From a checkpoint of a small mixture-of-experts model trained on Wikipedia: a softmax router.
Below are experts of layer 5 (counted from 0) of a mixture-of-experts language model. Rows are named router (the router's row for the expert), gate (a neuron's input weights, with its number), up (a neuron's input weights, with its number), down (a neuron's output weights, with its number) and show model dimensions 0-255. Each number is 50 + 15 x the weight over its row's rms, rounded and kept within 0 to 99.
Before each expert's rows: a language model's description of what the expert responds to. This comes from a sample of Wikipedia text that the model never trained on.

# expert 23
Description: Surname and name pieces
router:88 39 54 57 61 50 46 38 68 46 45 61 35 55 61 54 61 47 56 42 42 33 36 54 48 45 29 44 30 66 43 41 65 64 61 72 17 64 49 26 63 55 34 62 32 44 44 22 30 31 57 15 61 51 54 29 45 36 85 55 55 46 53 58 53 64 80 30 68 36 61 68 17 40 58 78 63 49 56 61 52 52 52 23 39 29 88 65 37 64 45 66 33 27 40 54 59 63 68 38 45 56 47 60 35 64 45 63 58 60 58 39 47 45 57 46 60 49 69 48 51 41 28 43 68 35 33 72 55 64 58 52 67 46 37 58 66 54 49 60 55 50 74 75 53 29 55 39 37 45 61 30 65 47 76 82 58 59 16 51 65 37 76 41 56 48 68 64 41 26 43 71 56 53 56 67 33 28 44 18 73 33 33 66 45 32 52 55 57 38 48 66 08 53 58 46 48 30 52 37 73 73 36 57 50 69 54 75 62 57 41 79 53 47 64 78 50 54 60 45 60 25 28 28 57 64 60 50 47 44 32 44 56 43 54 53 50 48 71 32 22 61 60 63 42 20 42 33 71 25 67 42 28 65 42 21
gate1:28 34 67 41 43 42 47 44 62 47 44 79 39 61 55 65 59 41 65 73 50 34 30 39 94 42 61 53 44 67 55 64 51 21 32 59 48 52 32 55 60 60 30 28 33 44 44 33 48 36 60 28 39 47 51 46 64 23 55 40 41 73 53 56 54 37 70 69 49 82 27 55 38 78 46 48 35 53 46 74 44 55 37 51 51 35 36 85 79 48 52 47 54 88 36 52 22 63 49 83 65 59 62 52 78 42 57 47 57 47 60 16 26 53 58 48 58 64 32 48 57 60 47 41 27 36 45 52 59 52 42 70 57 50 49 68 78 38 52 48 63 58 99 62 69 48 90 50 43 47 63 69 55 42 59 71 72 57 60 31 63 61 58 59 64 30 39 47 80 66 39 63 54 35 39 55 52 58 59 46 51 46 73 49 40 40 42 44 36 50 58 30 64 61 49 33 69 36 51 27 19 38 45 79 67 56 67 37 52 57 65 61 48 49 33 61 15 47 95 36 53 26 42 49 57 50 42 45 51 57 25 64 55 59 22 49 55 27 70 32 48 48 65 64 72 46 46 37 48 31 50 78 40 53 47 46
up1:33 71 57 50 41 57 43 55 59 43 33 37 34 76 45 36 50 20 56 56 54 37 38 45 47 50 31 52 37 50 46 28 55 82 55 39 59 53 39 48 56 58 55 26 33 48 54 73 56 56 75 50 37 44 52 70 46 52 45 57 40 57 35 49 70 75 70 26 42 47 58 30 44 31 68 50 76 68 32 45 56 37 41 65 59 22 45 58 73 71 73 54 45 55 40 62 46 75 73 29 30 32 70 53 54 42 44 38 26 19 50 73 27 38 43 49 55 46 27 14 22 53 45 72 62 34 47 66 66 17 36 45 58 55 39 58 69 48 68 36 42 32 17 30 59 41 59 59 48 67 53 36 54 41 60 73 66 36 57 39 40 44 49 40 45 46 39 11 19 45 48 40 68 47 72 51 47 74 57 36 40 23 46 44 24 55 43 21 52 61 24 53 64 71 71 56 54 25 74 50 69 70 61 61 34 83 44 53 50 40 74 52 38 64 21 26 52 29 22 56 68 49 73 68 71 47 51 42 30 26 61 65 78 45 59 58 68 81 51 62 57 43 60 51 70 54 51 44 61 66 41 56 52 58 67 39
down1:49 50 53 44 27 25 25 43 64 39 48 55 39 72 10 23 81 59 37 47 29 40 39 52 79 46 55 47 52 73 51 59 59 41 35 83 68 55 42 41 42 30 80 52 41 16 40 32 42 31 52 54 70 35 46 22 61 35 30 40 44 48 56 39 79 54 63 48 44 59 41 37 48 68 42 77 81 53 25 46 50 70 62 35 25 28 44 68 50 35 66 60 52 57 69 70 34 31 51 48 68 71 48 70 50 71 43 53 56 55 51 39 20 48 41 52 04 33 48 40 39 57 41 33 70 43 38 32 54 48 46 76 61 53 71 65 72 34 19 70 36 42 36 46 57 24 51 21 39 75 46 54 44 48 41 45 36 33 52 54 71 27 62 41 45 57 46 53 44 35 37 38 49 63 49 54 48 55 52 40 47 29 57 62 44 47 92 70 41 67 46 53 65 24 60 39 44 73 48 50 39 38 58 56 71 62 39 51 46 67 42 65 58 53 34 09 53 35 27 54 73 23 66 51 58 47 62 37 38 37 47 71 53 41 54 57 44 75 16 57 45 55 55 51 53 29 72 56 66 30 45 39 50 68 34 53
gate2:63 57 58 51 45 40 68 49 55 47 36 55 47 42 56 26 42 41 35 79 42 54 70 63 40 31 21 22 73 72 80 32 26 36 58 63 13 64 44 70 58 44 56 25 35 49 54 40 45 53 59 57 52 46 79 58 49 39 42 51 43 53 49 43 49 41 77 76 57 69 44 44 45 17 38 48 35 60 62 45 74 55 33 52 67 41 55 54 55 69 28 37 55 57 64 71 32 39 40 84 28 48 45 68 55 64 51 23 64 61 54 43 51 54 30 79 64 24 51 50 68 79 30 85 31 35 61 47 33 50 47 41 63 23 44 39 77 28 67 31 37 78 54 63 67 68 59 91 52 47 38 44 79 55 75 32 28 59 50 32 77 53 60 40 50 59 36 64 43 73 66 66 41 53 66 38 44 17 58 50 60 31 35 76 74 65 37 65 46 50 42 65 38 41 27 64 43 42 54 29 48 38 39 43 68 56 49 54 70 42 73 49 49 67 59 54 41 56 26 33 53 51 19 70 43 70 72 55 31 47 38 43 75 14 57 54 47 45 49 56 37 42 53 39 67 65 60 42 33 47 42 55 48 47 38 43
up2:56 39 47 55 28 49 41 55 59 44 49 60 58 68 53 52 67 47 79 57 29 40 51 39 22 53 39 47 29 62 47 76 32 34 47 46 53 35 66 44 65 35 32 24 48 48 53 78 34 52 49 38 49 64 43 67 61 46 48 41 42 58 39 28 48 48 63 28 53 77 53 68 74 46 69 33 64 65 71 60 58 65 17 53 52 72 21 37 55 30 61 56 39 33 30 27 60 45 44 67 13 79 55 32 50 59 57 59 59 53 61 51 53 30 41 60 30 57 25 31 80 50 57 49 38 47 54 52 70 49 60 67 32 69 57 66 30 28 38 49 45 52 62 58 35 59 45 48 84 71 20 47 34 47 07 63 46 38 66 59 34 46 50 00 53 32 67 41 56 33 49 49 58 35 46 52 58 59 37 72 34 38 55 49 79 57 56 39 52 58 79 23 65 37 74 47 65 28 40 24 62 38 48 43 26 26 34 47 44 81 62 40 60 51 52 29 65 31 20 73 65 60 64 52 38 30 37 37 45 43 82 32 53 43 58 42 66 34 47 72 46 48 50 47 53 73 43 52 47 56 28 41 46 26 47 39
down2:40 59 48 36 39 42 53 57 58 45 31 69 41 44 68 57 48 64 50 44 60 63 38 41 25 50 47 63 51 43 25 46 45 24 21 56 76 51 69 49 57 28 52 76 62 57 49 57 43 90 52 37 38 37 46 18 51 39 42 58 58 27 80 37 58 47 34 61 50 68 41 26 54 56 49 39 61 52 27 80 43 51 48 28 52 34 65 38 40 54 79 44 50 50 33 31 64 49 59 52 43 77 21 77 44 38 43 71 41 34 05 32 40 54 63 49 65 92 62 43 19 45 49 41 41 48 13 61 54 30 41 80 62 59 60 42 35 37 68 76 62 45 43 48 31 42 52 48 48 64 65 59 51 80 68 62 71 57 57 60 71 62 58 65 53 41 48 73 69 31 68 45 36 32 06 40 52 35 32 64 36 59 63 57 21 60 62 35 35 61 78 43 53 27 61 66 67 49 25 48 70 46 53 55 60 46 39 53 62 56 47 45 57 51 35 86 42 67 35 54 68 21 55 60 81 46 35 39 26 60 53 47 61 37 38 40 53 29 39 65 38 42 69 45 30 32 50 63 55 45 70 52 45 50 78 52

# expert 14
Description: Colons after labels
router:48 51 46 30 65 44 29 80 78 23 32 47 41 51 62 72 71 51 36 52 46 47 61 27 44 71 45 65 40 54 52 44 35 46 53 53 39 51 66 55 37 68 81 42 54 49 62 85 56 33 42 34 52 56 55 77 40 83 63 53 28 55 36 61 49 58 56 41 50 67 46 65 49 51 37 23 56 77 60 61 08 67 31 62 64 32 56 80 46 74 75 67 49 44 75 47 37 16 37 54 62 68 80 37 25 66 62 55 33 38 26 21 32 61 44 58 48 77 66 49 51 32 24 53 45 32 38 67 61 54 49 48 43 36 35 56 49 46 32 46 59 79 79 39 63 60 35 31 37 68 68 57 51 80 57 47 66 57 63 48 65 10 50 45 41 60 63 74 39 25 53 54 37 51 31 46 56 38 70 60 51 53 48 38 41 49 48 39 62 54 66 56 72 62 25 35 45 87 40 34 39 55 46 25 52 34 39 32 43 34 71 69 40 48 40 62 43 43 41 39 67 64 50 53 42 32 36 48 75 22 63 48 19 61 45 66 34 33 56 44 55 23 48 42 66 54 40 41 58 33 18 52 44 40 45 42
gate1:43 30 48 40 68 58 18 49 72 62 47 66 82 56 25 53 53 41 24 36 61 56 59 90 53 48 51 68 35 57 54 45 48 65 58 31 35 54 16 33 40 57 65 38 44 36 60 29 30 54 81 25 48 64 53 60 41 73 48 31 60 41 49 50 38 57 64 89 44 33 33 23 46 56 51 42 62 42 31 46 47 49 46 39 42 43 57 47 34 26 45 36 63 65 33 53 56 31 35 88 41 57 56 45 35 65 75 56 43 56 42 43 38 61 65 55 66 56 60 71 53 41 41 40 36 09 50 51 40 53 50 58 52 42 36 72 50 70 88 57 77 47 64 50 61 54 43 76 44 46 68 42 53 43 58 56 66 59 31 42 62 21 80 39 66 46 57 50 46 39 19 67 59 86 49 41 68 61 39 47 85 31 44 29 27 66 63 30 44 24 34 31 45 45 61 72 44 34 49 41 73 42 64 51 64 28 46 33 58 25 37 44 44 50 34 65 44 44 80 53 34 42 48 68 57 37 77 45 75 48 24 61 48 52 56 49 45 58 51 23 25 58 57 44 83 50 60 48 59 52 60 41 48 20 71 44
up1:59 52 46 47 58 79 78 31 73 60 57 55 72 20 39 64 45 31 47 23 36 53 42 62 49 46 49 42 45 67 65 78 57 46 29 41 39 62 39 34 45 53 54 48 49 44 40 18 29 37 68 39 22 66 66 74 53 51 85 69 50 56 53 49 42 50 74 66 64 34 60 31 77 40 61 84 51 58 63 63 86 45 45 76 68 64 37 54 46 44 47 33 71 63 38 58 27 37 51 31 65 70 28 50 46 48 81 56 45 45 57 62 69 43 34 24 46 37 52 54 68 46 58 60 52 44 43 42 48 52 51 57 32 51 45 25 37 46 94 46 36 32 67 40 27 68 69 53 38 40 30 52 36 57 57 63 66 38 50 41 19 49 52 65 49 44 33 62 46 42 47 28 58 60 62 60 39 58 38 04 81 62 48 71 45 52 16 32 39 32 37 73 77 77 38 48 58 31 41 48 69 47 56 67 81 54 29 42 52 34 44 50 28 60 66 54 40 45 51 56 38 24 37 56 25 41 48 22 55 46 48 61 73 44 52 52 66 30 30 33 45 46 54 32 70 40 30 55 63 29 52 51 58 67 71 57
down1:57 59 73 45 39 41 63 18 39 73 47 57 39 35 32 45 30 26 39 42 46 60 56 50 41 74 36 52 46 80 40 54 56 46 61 32 64 44 48 57 67 40 55 21 55 35 82 67 40 51 35 45 71 53 15 48 39 66 67 15 55 34 35 49 25 50 49 58 45 48 33 47 29 69 43 27 50 38 59 60 80 31 36 43 55 63 30 53 45 47 40 45 39 61 44 45 60 37 61 63 43 41 53 55 49 31 42 53 67 46 34 36 29 75 43 77 60 58 42 52 87 54 26 52 18 63 40 46 37 66 61 32 32 76 37 38 48 63 46 71 39 65 37 43 65 30 54 64 51 89 61 87 51 39 29 69 67 25 34 64 42 46 44 49 50 48 48 48 51 22 54 75 60 33 47 36 50 37 72 67 72 55 69 58 74 47 44 29 53 44 54 52 35 54 41 47 29 67 40 46 60 48 51 33 42 44 29 47 45 60 14 49 56 70 45 65 32 32 53 63 99 12 69 51 47 51 33 72 51 41 59 50 68 34 49 68 43 50 46 26 51 17 30 75 49 47 49 58 25 50 37 54 43 19 46 57
gate2:55 90 50 68 50 67 37 33 63 36 62 58 51 60 53 41 27 88 41 48 58 19 41 16 49 31 57 38 55 55 48 24 36 42 58 49 32 54 59 54 74 66 62 34 37 52 36 58 43 40 46 28 46 46 56 52 57 39 38 47 72 30 54 32 70 27 47 48 49 40 75 78 46 66 36 40 68 50 47 79 40 57 28 49 66 40 51 75 48 51 35 49 46 36 45 52 55 48 57 46 53 61 71 58 48 65 61 38 63 38 52 63 65 35 54 40 62 47 32 58 27 40 66 31 44 32 43 46 26 31 63 17 49 44 65 40 37 71 30 55 69 71 33 50 57 46 51 61 67 49 39 62 37 44 51 33 59 43 60 50 46 22 29 46 49 63 38 45 93 47 30 63 59 50 53 32 65 39 57 13 30 19 31 39 42 67 33 57 43 64 43 60 58 66 58 43 76 50 35 62 31 53 37 50 37 34 79 44 56 51 81 44 51 47 43 66 53 08 60 34 46 47 48 45 33 63 58 57 60 24 50 51 53 80 37 49 56 63 19 00 48 46 44 62 35 34 70 79 21 58 67 66 73 76 40 52
up2:63 42 61 36 65 47 64 61 46 56 56 69 39 62 53 76 74 40 39 39 62 44 42 21 63 74 56 47 35 59 48 32 38 45 44 13 69 30 42 34 50 44 55 36 49 67 52 66 43 47 45 56 90 60 54 59 65 56 35 45 36 78 57 48 41 45 64 42 54 62 28 12 35 38 39 58 43 40 48 42 45 42 26 30 67 50 56 42 53 60 35 57 63 36 49 42 55 73 42 46 60 53 31 80 42 56 39 30 77 56 72 41 41 51 39 45 32 54 39 32 63 69 78 63 62 51 53 36 67 68 68 77 52 52 36 36 38 46 55 82 43 63 78 71 55 45 03 59 51 71 49 48 31 37 43 39 72 60 33 39 77 53 60 76 30 38 50 40 64 19 53 42 20 59 50 52 13 45 44 71 52 41 45 18 63 52 54 60 63 46 51 30 38 55 66 62 32 61 60 72 61 54 66 33 78 59 47 40 55 56 71 41 56 43 50 45 76 72 58 49 42 55 62 67 73 24 34 67 42 47 81 38 69 48 48 44 50 43 61 74 55 60 53 01 39 63 40 43 43 63 27 36 38 29 35 30
down2:37 45 60 68 19 30 57 48 42 49 58 45 52 53 27 09 53 56 58 58 44 44 86 59 45 63 55 56 66 59 81 42 58 49 61 44 57 60 63 37 41 41 31 83 60 51 52 56 43 42 40 38 51 12 42 79 55 50 28 43 35 71 30 57 45 32 55 70 64 56 49 44 36 33 41 51 77 54 34 60 39 49 62 50 32 41 59 41 43 49 10 61 63 59 34 55 67 57 70 43 46 85 37 83 90 43 62 40 67 39 58 38 59 42 48 46 78 14 45 29 65 60 41 42 36 60 29 56 37 51 48 57 51 47 37 57 53 48 33 29 76 57 55 56 56 49 64 73 42 49 34 44 54 49 34 50 59 41 31 65 55 47 56 59 35 09 63 56 71 11 81 54 50 93 77 47 64 48 64 49 28 80 68 44 35 80 34 37 35 42 53 21 33 40 71 67 56 43 30 45 68 31 47 46 61 51 54 63 67 86 55 52 30 37 48 44 49 51 51 79 60 51 88 57 38 52 54 54 34 57 33 38 67 23 53 55 41 38 55 62 56 47 58 52 47 56 54 45 40 43 62 48 42 53 65 34

# expert 55
Description: An and am syllables
router:66 66 49 53 38 58 31 50 39 51 40 71 45 68 18 36 48 39 48 68 64 79 52 59 50 59 38 52 31 39 53 68 25 43 45 52 69 65 54 26 30 38 65 60 38 56 83 70 81 44 42 32 77 55 65 63 31 25 44 59 72 46 68 46 44 47 57 59 47 55 42 58 45 42 36 41 56 40 55 46 38 51 40 25 45 14 53 50 48 49 67 66 69 42 55 69 71 38 63 57 36 52 59 63 45 61 24 30 68 54 49 61 27 18 17 33 46 53 64 34 51 41 79 16 55 46 31 63 45 43 50 86 50 53 11 48 60 71 40 53 43 20 46 49 39 46 70 46 73 24 47 21 64 39 54 65 53 67 26 38 37 40 47 54 26 61 62 55 62 58 46 60 56 49 86 45 43 42 42 70 72 56 17 49 56 36 46 29 27 43 45 71 71 61 79 24 33 60 28 65 59 33 56 61 32 67 55 48 52 42 40 47 49 57 72 33 38 32 40 53 53 75 61 63 51 57 39 79 42 48 31 73 50 57 42 43 36 40 58 44 27 80 51 47 30 32 31 54 44 41 69 36 56 80 43 34
gate0:44 59 34 71 60 35 50 56 51 72 63 51 76 49 34 43 56 43 26 77 36 52 14 62 34 54 43 49 68 49 45 57 49 41 79 35 68 56 77 68 58 57 45 51 62 57 75 64 64 36 57 66 53 57 57 36 31 61 67 47 54 69 67 58 69 52 31 83 80 48 74 75 46 41 57 54 49 32 30 67 46 32 64 36 49 47 59 42 31 66 72 53 49 47 32 65 75 41 46 72 54 20 65 66 38 50 73 38 34 51 39 20 53 34 30 28 21 59 79 55 47 66 48 71 31 66 86 40 69 33 70 35 58 66 29 41 43 55 56 50 54 74 44 57 47 51 63 35 48 41 39 74 70 49 36 68 52 28 51 29 55 48 43 48 67 31 50 55 51 99 33 33 57 38 61 48 18 44 43 62 50 51 61 69 64 50 50 61 52 55 76 35 25 43 49 48 56 35 54 35 57 33 41 24 47 53 51 55 59 67 60 59 60 30 48 35 62 49 39 69 40 50 43 50 73 23 41 45 51 41 33 79 31 77 61 47 60 49 71 55 71 68 48 25 33 70 71 41 25 53 77 42 81 57 49 53
up0:55 37 57 33 57 45 73 76 56 44 63 55 35 40 57 54 21 79 48 59 38 74 42 49 54 64 52 33 47 74 54 66 51 02 07 66 43 73 17 41 61 47 56 43 36 68 45 40 61 55 22 55 72 58 53 55 53 65 45 51 54 48 48 80 50 61 72 34 55 33 50 33 60 69 47 72 44 54 78 36 63 40 56 34 60 40 60 45 47 64 53 57 61 25 48 50 26 32 18 41 86 40 38 68 38 51 64 66 40 59 66 56 54 63 64 55 55 62 52 52 66 54 36 59 58 72 37 39 55 33 47 62 39 60 48 55 47 52 33 50 36 67 69 42 44 82 26 48 26 47 67 68 20 59 60 30 58 84 61 40 63 56 39 73 70 84 50 55 52 54 59 50 45 55 69 43 49 52 69 22 60 49 74 55 31 37 26 87 48 48 52 35 76 56 68 45 48 69 40 47 04 39 61 71 48 61 71 47 63 66 48 48 53 69 45 42 51 60 62 47 68 62 66 35 49 49 60 41 41 30 56 40 52 30 23 27 40 70 44 37 80 55 46 31 43 36 42 43 55 11 47 43 57 34 41 43
down0:41 63 51 33 44 48 61 69 57 58 51 50 68 41 54 58 52 26 75 37 55 56 48 63 61 47 48 54 55 80 40 57 35 57 68 66 48 40 47 27 83 32 35 53 19 56 76 30 34 45 64 61 69 64 15 44 76 55 61 55 62 44 57 42 47 45 15 47 37 42 13 25 23 47 56 71 34 67 70 61 72 58 35 73 41 56 45 57 55 24 22 56 41 44 63 25 37 61 51 47 52 54 53 56 43 65 58 54 46 66 66 63 77 33 60 66 48 32 57 37 68 47 42 60 75 54 60 40 23 44 45 62 39 50 46 28 54 58 22 31 59 60 25 50 62 41 56 44 38 74 41 67 70 34 65 35 47 60 66 43 62 51 53 30 51 28 55 37 47 79 60 34 59 41 22 46 46 50 63 52 80 50 59 47 47 68 26 59 78 48 59 52 83 19 58 53 44 60 51 46 63 53 33 51 66 26 39 17 32 27 66 49 66 53 48 52 62 49 60 38 72 45 46 37 31 34 56 62 52 36 53 84 52 07 55 47 46 54 34 49 40 32 40 76 46 60 40 81 59 70 81 79 69 49 66 46
gate1:46 66 54 62 35 42 84 60 44 60 31 53 30 29 39 52 34 55 52 59 49 70 56 63 67 74 25 42 69 52 73 51 45 57 28 58 49 37 34 45 63 54 42 33 37 34 46 29 73 65 65 50 23 62 49 53 44 45 55 49 54 61 43 60 35 55 62 50 53 78 40 71 60 23 32 66 25 57 44 47 68 57 62 51 57 70 30 39 55 53 36 47 55 46 44 75 34 58 44 60 67 51 40 17 57 80 49 50 32 57 43 50 32 22 75 47 50 54 65 31 22 69 43 65 73 44 64 36 54 40 53 52 56 48 75 52 22 69 65 36 59 57 38 40 03 67 65 65 53 77 90 51 18 58 73 40 52 19 55 43 54 72 47 39 54 36 64 44 52 56 42 29 44 77 93 35 15 57 40 75 46 53 66 69 29 32 48 39 37 52 65 55 45 45 64 51 39 48 47 45 41 62 48 50 47 61 24 45 66 45 49 60 48 54 37 21 56 41 27 49 41 63 26 57 69 63 34 50 56 46 80 61 32 63 44 58 44 52 24 46 61 42 38 66 54 48 44 46 51 44 61 46 00 64 70 77
up1:57 25 48 40 62 30 15 48 55 60 65 47 49 46 77 46 52 66 72 77 60 64 78 51 27 41 63 44 68 53 44 44 64 97 49 48 49 25 41 67 52 75 56 48 39 65 29 51 21 33 24 50 51 53 53 48 55 75 33 78 47 54 40 47 74 38 67 52 10 72 46 42 27 46 53 26 46 65 48 56 70 59 46 72 50 53 56 35 35 61 68 46 47 40 26 25 46 51 66 69 39 75 46 50 62 75 57 67 56 61 21 74 74 51 47 58 73 70 56 45 29 43 40 61 64 21 66 37 34 99 56 39 44 40 39 55 64 58 54 55 31 41 31 50 46 48 40 57 38 38 36 41 51 52 50 75 43 85 51 43 55 49 71 65 48 69 55 61 63 50 53 75 41 61 56 64 84 41 34 39 51 52 62 84 36 53 55 27 70 60 44 50 56 31 68 44 50 65 37 53 60 60 79 45 54 73 61 50 43 45 45 48 52 44 49 61 65 66 46 58 52 60 44 60 61 44 31 48 64 83 43 35 29 50 80 75 58 36 63 40 75 36 43 62 48 43 66 44 47 34 42 79 32 47 52 76
down1:39 79 22 48 63 78 38 33 18 28 57 63 65 29 69 35 02 40 43 77 85 51 50 50 35 47 14 77 57 28 44 38 58 49 42 50 47 35 73 61 39 74 57 60 48 52 73 36 51 73 33 56 75 35 68 80 73 54 45 36 58 65 30 42 68 67 44 74 52 51 60 56 33 50 52 35 33 44 16 50 73 33 32 47 25 51 69 43 60 50 69 31 60 15 55 49 30 33 65 61 74 36 45 75 64 43 50 59 53 58 00 22 53 44 58 47 55 49 52 57 51 68 42 48 57 56 28 73 41 42 49 57 38 31 44 43 52 47 44 54 43 44 57 57 67 59 51 51 65 60 49 63 25 59 43 29 66 59 35 49 73 48 62 61 57 65 39 54 65 52 46 69 51 35 52 47 55 68 54 66 74 47 60 74 27 74 64 44 67 44 52 55 56 35 39 84 59 44 60 41 49 65 88 36 56 58 48 38 34 37 62 49 48 37 49 55 51 50 53 64 34 54 39 68 35 56 59 47 43 59 56 22 66 51 19 53 64 70 53 57 47 45 67 49 54 60 83 43 63 62 70 32 67 55 57 49

# expert 10
Description: Sentence-opening prepositions
router:68 24 54 32 15 33 33 39 29 14 32 40 33 18 49 66 51 58 38 63 68 63 29 57 84 62 47 56 47 32 43 46 44 41 25 19 41 40 42 62 37 38 60 46 36 69 66 61 59 54 46 43 55 66 54 51 57 67 59 11 40 48 59 31 49 70 42 55 44 88 53 72 44 35 43 42 39 74 66 54 39 42 61 70 59 54 45 39 54 76 69 61 54 57 52 26 53 53 56 81 56 49 50 23 31 39 49 46 33 37 40 33 34 79 48 40 40 36 53 54 35 54 57 40 52 54 60 22 26 46 45 39 64 56 61 50 26 18 44 39 36 30 33 73 29 44 68 39 49 55 55 32 47 42 53 47 39 41 52 55 38 65 44 57 51 62 32 67 15 50 53 45 62 50 51 42 30 30 67 79 61 57 35 54 63 51 68 35 62 64 46 66 27 44 30 47 28 72 56 52 80 66 46 60 41 51 67 44 58 31 82 60 79 58 44 32 37 74 44 92 52 73 30 43 31 39 52 48 44 37 40 46 34 59 58 57 61 39 77 33 52 47 72 64 63 46 40 71 70 45 34 84 35 41 65 50
gate1:67 68 77 46 43 67 51 35 07 41 24 56 40 19 41 70 55 42 62 43 58 54 50 57 59 37 44 59 41 72 25 73 70 44 39 57 50 44 62 77 63 33 57 27 46 45 50 61 68 42 63 60 48 60 64 47 57 48 39 31 72 66 71 31 63 27 36 53 58 54 54 39 39 62 72 34 46 51 30 40 53 60 40 93 48 66 61 75 66 57 49 51 48 45 70 31 39 52 45 55 11 46 11 37 43 11 51 36 29 59 33 50 55 75 43 00 61 22 63 51 32 50 48 29 40 38 75 53 59 70 42 40 43 44 51 23 68 62 79 57 39 48 66 67 24 41 46 70 55 22 78 49 52 33 62 26 48 33 39 39 64 54 45 66 64 39 56 44 57 59 72 26 51 53 51 26 39 49 48 57 42 45 48 46 75 45 72 31 57 52 32 39 38 85 67 49 53 38 51 42 70 47 48 44 46 43 58 49 20 60 58 46 29 73 65 57 37 50 39 66 54 40 46 58 53 37 51 51 43 46 54 56 58 53 45 37 65 31 57 63 43 74 43 41 59 50 63 28 61 47 82 86 50 61 29 48
up1:54 55 26 64 48 40 26 51 43 39 68 38 58 39 59 57 38 39 46 54 45 55 70 71 30 41 55 37 80 32 65 37 20 31 50 75 37 53 71 49 27 59 17 68 75 36 31 25 79 42 83 41 54 32 60 16 45 36 77 81 24 47 43 69 64 87 43 64 63 24 49 55 71 41 44 59 42 55 69 50 29 69 54 00 57 63 48 32 54 40 59 45 44 71 44 73 42 79 37 40 63 65 40 73 38 60 27 46 62 49 57 54 59 35 51 77 74 53 33 43 86 53 55 56 35 55 28 69 43 45 56 43 50 42 56 86 65 74 42 65 73 48 38 42 64 54 37 51 36 70 65 19 56 51 40 68 35 34 53 61 39 51 32 40 37 34 30 56 48 42 51 52 45 65 70 38 58 49 45 71 50 56 40 52 55 65 32 57 59 63 82 37 73 44 44 82 40 60 32 65 51 61 48 42 63 49 49 68 40 32 36 43 62 52 42 24 60 51 65 27 51 56 59 56 55 45 55 57 44 68 45 26 35 54 44 52 45 70 60 62 59 45 45 45 73 59 43 56 34 25 41 58 46 22 42 51
down1:35 59 76 38 56 26 50 55 40 61 56 57 49 65 69 49 58 39 49 52 62 31 58 57 44 37 49 75 67 53 48 43 49 43 53 51 30 43 57 66 48 80 40 72 59 36 56 61 31 64 71 47 19 56 37 16 52 45 65 77 47 76 45 53 35 56 45 24 48 35 55 38 64 62 33 57 55 47 47 78 38 49 45 36 64 33 74 76 67 37 61 47 69 47 34 46 47 31 49 50 74 34 25 48 70 38 33 34 52 43 34 36 81 55 34 76 69 43 23 62 66 29 50 78 50 62 60 37 63 60 58 46 56 54 52 49 57 60 55 45 41 70 80 62 46 22 52 52 42 68 43 64 45 50 00 49 52 25 34 31 40 61 68 51 27 74 42 51 58 57 24 37 56 56 20 36 51 80 47 44 46 47 24 38 35 40 37 57 35 74 42 58 43 67 26 65 41 39 28 44 34 46 51 85 32 50 50 44 38 41 44 58 43 65 14 74 52 04 40 48 47 50 53 53 49 52 69 45 39 70 51 39 47 49 48 74 18 63 32 26 33 55 61 44 27 20 52 41 26 61 69 42 71 47 59 34
gate2:62 64 16 43 63 51 60 36 74 51 60 33 41 78 72 48 71 56 48 49 55 64 34 43 56 37 38 58 43 47 40 51 46 41 63 58 31 54 49 57 16 83 41 43 61 54 53 43 84 73 40 70 58 63 39 62 30 59 45 32 50 61 54 68 70 79 52 51 51 55 53 38 49 62 57 13 51 69 56 64 35 56 63 84 45 72 65 41 80 53 63 51 60 66 58 44 78 53 47 46 39 53 40 60 58 31 30 56 68 35 46 43 60 85 72 70 59 46 39 53 27 39 44 46 48 41 62 35 40 52 36 25 41 33 66 55 54 63 53 62 57 28 41 36 67 28 68 31 06 26 56 60 36 48 43 62 67 30 52 75 52 29 46 31 43 64 40 57 26 55 57 45 41 64 44 43 37 28 74 16 68 48 30 48 63 51 33 47 62 70 34 36 32 27 46 44 57 32 52 44 44 50 70 28 26 49 45 35 69 45 56 75 37 47 53 76 39 16 32 36 50 56 66 39 55 55 54 59 39 38 65 66 47 61 64 49 47 61 39 80 41 41 58 43 38 31 78 84 46 58 76 91 48 56 38 41
up2:46 53 73 67 55 41 46 56 59 32 42 77 54 59 35 59 53 16 46 61 63 42 52 50 52 61 69 70 33 41 62 67 62 49 41 54 50 64 58 41 47 46 53 36 35 37 65 70 63 20 79 69 73 36 39 32 62 42 41 15 42 67 54 58 38 66 54 58 31 36 46 27 25 45 53 37 27 52 70 59 48 30 67 92 55 59 49 43 16 46 58 68 39 43 28 32 45 72 40 54 59 55 49 27 44 56 30 27 88 39 46 42 16 60 38 16 35 42 63 51 46 22 62 63 45 37 42 44 69 35 31 72 62 62 64 21 58 56 47 43 57 27 58 45 57 54 74 64 29 42 39 41 46 24 50 41 41 95 70 23 64 49 51 34 55 79 44 63 36 41 44 45 69 57 40 54 04 44 80 39 71 70 42 56 41 43 72 60 58 34 40 32 35 49 36 32 59 82 56 40 52 24 42 55 22 24 41 69 43 64 60 38 34 57 55 39 40 54 51 68 73 44 69 60 74 55 54 53 67 43 56 58 48 36 65 64 49 45 44 61 52 65 68 63 51 38 39 47 63 66 37 48 48 57 50 55
down2:67 51 42 65 34 47 29 48 72 67 47 39 57 58 46 55 70 60 41 95 23 16 50 60 62 64 47 43 59 49 20 55 75 50 23 65 71 43 28 19 53 76 77 44 33 32 53 45 37 15 53 12 45 72 16 40 63 78 38 53 53 45 31 50 55 38 60 48 91 45 66 42 46 50 60 50 67 54 38 36 38 47 52 52 45 43 27 48 42 36 42 16 69 29 56 29 62 23 47 59 48 84 45 67 54 47 60 54 51 37 51 30 45 62 39 56 65 14 70 45 48 46 55 64 63 37 42 56 57 33 80 47 61 52 32 33 25 36 49 47 61 34 69 56 56 49 52 41 34 58 53 59 71 54 63 71 66 66 49 52 42 59 51 34 61 41 51 63 44 49 45 42 41 49 57 55 32 49 66 51 41 57 43 42 22 78 55 66 59 55 67 59 53 50 50 47 45 39 48 43 72 43 64 17 52 66 36 52 52 75 57 68 45 39 61 22 52 56 28 33 61 39 70 60 35 68 25 31 35 27 65 60 59 36 71 47 53 43 31 42 60 83 52 63 39 76 63 39 84 20 55 51 47 75 55 65